Experts of a small language model: width 640, 194M parameters.
Below are experts of layer 11 (counted from 0) of a mixture-of-experts language model. Rows are named router (the router's row for the expert), gate (a neuron's input weights, with its number), up (a neuron's input weights, with its number) and show model dimensions 320-479. Each number is 500 + 40 x the weight over its row's rms, rounded and kept within 0 to 999. Numbers have three digits each.
After each expert's rows: "mostly gets" lists some tokens that are sent to it at least half of the time; "comes after" lists some tokens at least twice as common just before its tokens as in all text. This comes from a sample of Wikipedia text that the model never trained on. Tokens count by the router's weight.

# expert 2
router:450491496487445513507468551459566483503533414483430512557546466463513465459522465507530497512467507514563513545502466494461609555479498513550586529420465497494527538458528536518498434583465511477461528498424629478529457474476573412476457529445467502509498529412460415553493496530543524513504519541545499514480463555473480465498529521508504475603495511522512476534495494487484537499497541515432452545510455493469510487563533480511531489510522517450445508486501522445519430504409424
gate0:466415486433543524465500515506521557568513535441479519470512487505483533520492462542541476552455562472419556515515491564477598515521437535443499481521482466504601521490476491435451531504518479493544439430490493489508493437532545519520508494475567508530565553468501570515534539561439476513464512482501522521571386484488507497468529551462429512451481495550595472463484534450488496443516546513425492540475503481495443504504466467494490522542459469506429519469542531470491474448438553
up0:528492547429479475494515446486518579481574426373473488476494518534499507537434511541499485503539531464500475465554441528461348550525488626466505549509524421583587468534457493512476544553503465466563459442572559492461540515574481535476553529478486511434560471501555442506557478567470512459486490451565463555536456527526453466498481486494470528464493523443503451504573527479502455479512493442500458479482527491480484484464434485461525484519471509518447539474509488472451420544487587
mostly gets: " Ha", " Ol", "č", " Ni", " Ko", " Ro"
comes after: " |", ":", ";", "|", " on", " Al"

# expert 30
router:493424501512526505437538539518474498521499509564395496543462465515564471486434482582519498538484532445491563486505520531454499536486471435505496474548487531383508493425508507426463463482472476487521535545395574555485485512484494366513510487514446489511515507506521454490510482434506545490479513512409549454554513488480475520490517541424602533485485433489552437512464530526475470514450464489482443533551491445458563479454476515466522558534544518440503467516573494496461429490546465
gate0:456564447495525476469492490584495553402529445555534471515504444494491530541516552537488555476536432502531534543518559522515468443525467450506470425508451465516444465526481538517421470504486502502521555516458503489424516562432438459573481476450561474495446552435558462545589494540546441445540500527452521530525536549492523451452577482478402514433488555532527523433467532488508526501508541497511517438525553423491473530481518487492535506494540464516491506485615513424490418484485449
up0:530485497545513414445483529485417492446504515557465476534556523434569525502522531437465430510470472463530472492505523462500427471492549476495453440471430452510552527557503530544480467461431539463506573492449430543490492550397389498486545484491471439433539523518559508507472521491514486468546466461508542463483432499550482478466511486497590501523464494487478515534515494401516442541462544489516502487527495443480459485512491502531488463503547494551468526544537482433475496544495501
mostly gets: " based", " Preced", " Succeed", " Pos", " con", " represent"
comes after: "-", " \"", " to", " (", " re", "=="

# expert 14
router:584450472585481434449537521505555495525493455485473430573508546503585521460573504546522545542524493537491503556470463529526526563432483523507494558438547530507518514524509539524482499471489466464484518487460578530476400536514460416431556516437486486541542524434481390504513408468451550481548551447565493536573425561476527479528513532492499450458450497495521437504488563567480492486451518467547532537568462520452514531515481520487522577468525556488442418561522487472493520471523498
gate0:450468478514488521477474459549446493496466495488479529493479523516482500506454464459506514406461471471563562515474534562446506496471502536514585594490477517513525524483518475505516506518561515519500529439563470484514529497517630477515548507543490479458531473418572423452562525526461497437505452432476516503503503578522495451497475496483468466553467478509485532535472475469462450446518520436464529490494466375476473481468431544497519557516467532415573501479456483499450481539504483
up0:495513485477497523517475469492466488535466495530492501544494518558434525550492545458405517455482490494572570456530526551478476519500455444564480545465509433482524596558456490437488573486567589478535493457515502448538522525504530543491536486522573468466528530503437471571507504492482469450522542478503491488485469466449547475453438508515462480511519464525520471500441478512497473466515537451502511511473552508511462527589467566534439562442490506445538535491471502541516510489560533
mostly gets: " February", " April", " July", " December", " Born", " January"
comes after: "\n", "|", " during", " on", " 6", "In"

# expert 31
router:512476451493495492481499511498514541467469478556507527460490566546550566469562500537559548487459570593501472557452484588468546476469495497506478591457483493420499482472500526556555520501485521554485532528478530571479484498501504343449417465464517502517545524464508494506470425573513544551515572498471531528509576472504458478520549499497514513500516537537620468453480496533489508502516455462456534555550490520430493473487419513501525484431465603490485413513487478480493475520471472
gate0:465466522582457487515533547479488482449428431483571519546453491506483515545482496494513591543502500508444468510390531432524518480529483431507438438563466569457469494562488489446524473418580487583524503512488460470507518448561540462488489540493472516430482516548485466510488511578485511488503529489534547556524537528532509532508484498493499480469411481498509477477446506497505541443555514463489503483484468588526532467467485461449565528408460477486512526504508549467505436480455511
up0:554505435531526480529590489513476474476513495562517496527502453604528497507531567538501523506501495493500448427513481508425557513535524476462560493520531491437538475567503432425555552460537551529462484488394569479485475585502484498525403545457455507437435531495463512441488538517501524546526497504513491428528509505440522507517412505563547525506472526460524503480520540547516473488479480524526517475455484451506490484466429574560502546500488540538516564519411533458541457410460538
mostly gets: " flag", " tour", "tion", "ment", "ator", "ization"
comes after: " the", " The", " a", "The", " his", " their"

# expert 8
router:471417412564502477465433516550480444465489440562442507520464486518525501503490540552533515466509535533564462582482492513460551541446441549508485525472462504457521481536438538607537444539478443514476509541488539496455488468488512475439501432498528487508492470444517457491555440483474538559458514516526513557601467563521500467524560531441491498495512494540542506512485556505457471507451495528505547522542424451447548429510443481531511429421500579462510442522491443478537460505457467
gate0:496491482414540496518492501491515503475449549451556524518503550487504532518502529577551531536478549480504585506556426507548511553441482491480476503522500493453475486500515495478558457520535465515551488465435525497556493568511493497512532503584502501508503537555469546493533411564499625451517547518535534542502467575465446538484565460507511468433389492483537539475486508596511464531545510473571557542525508445513510511428463479532491436491467534475527444471449502533523450506474502
up0:594477470555468523448451497473530532506534521460526487472508487540505466544565555483469498533520476431518557515519466471488501522478529482602492500504497520434494526561514459495496471485517538531518440448456592488491518444465456529502515503483494530482495474575540559541556444518561546485497513570497566538545467544528425544500472503478518456461463492481491463467489489516510509524563475501467517522496480483550511553515428461467556460445437465484485484427468493482504542443502536
mostly gets: "On", " On", " T", " Occupation", " Turnout", " Synonyms"
comes after: "|", "\n", " on", " at", " 1", " 2"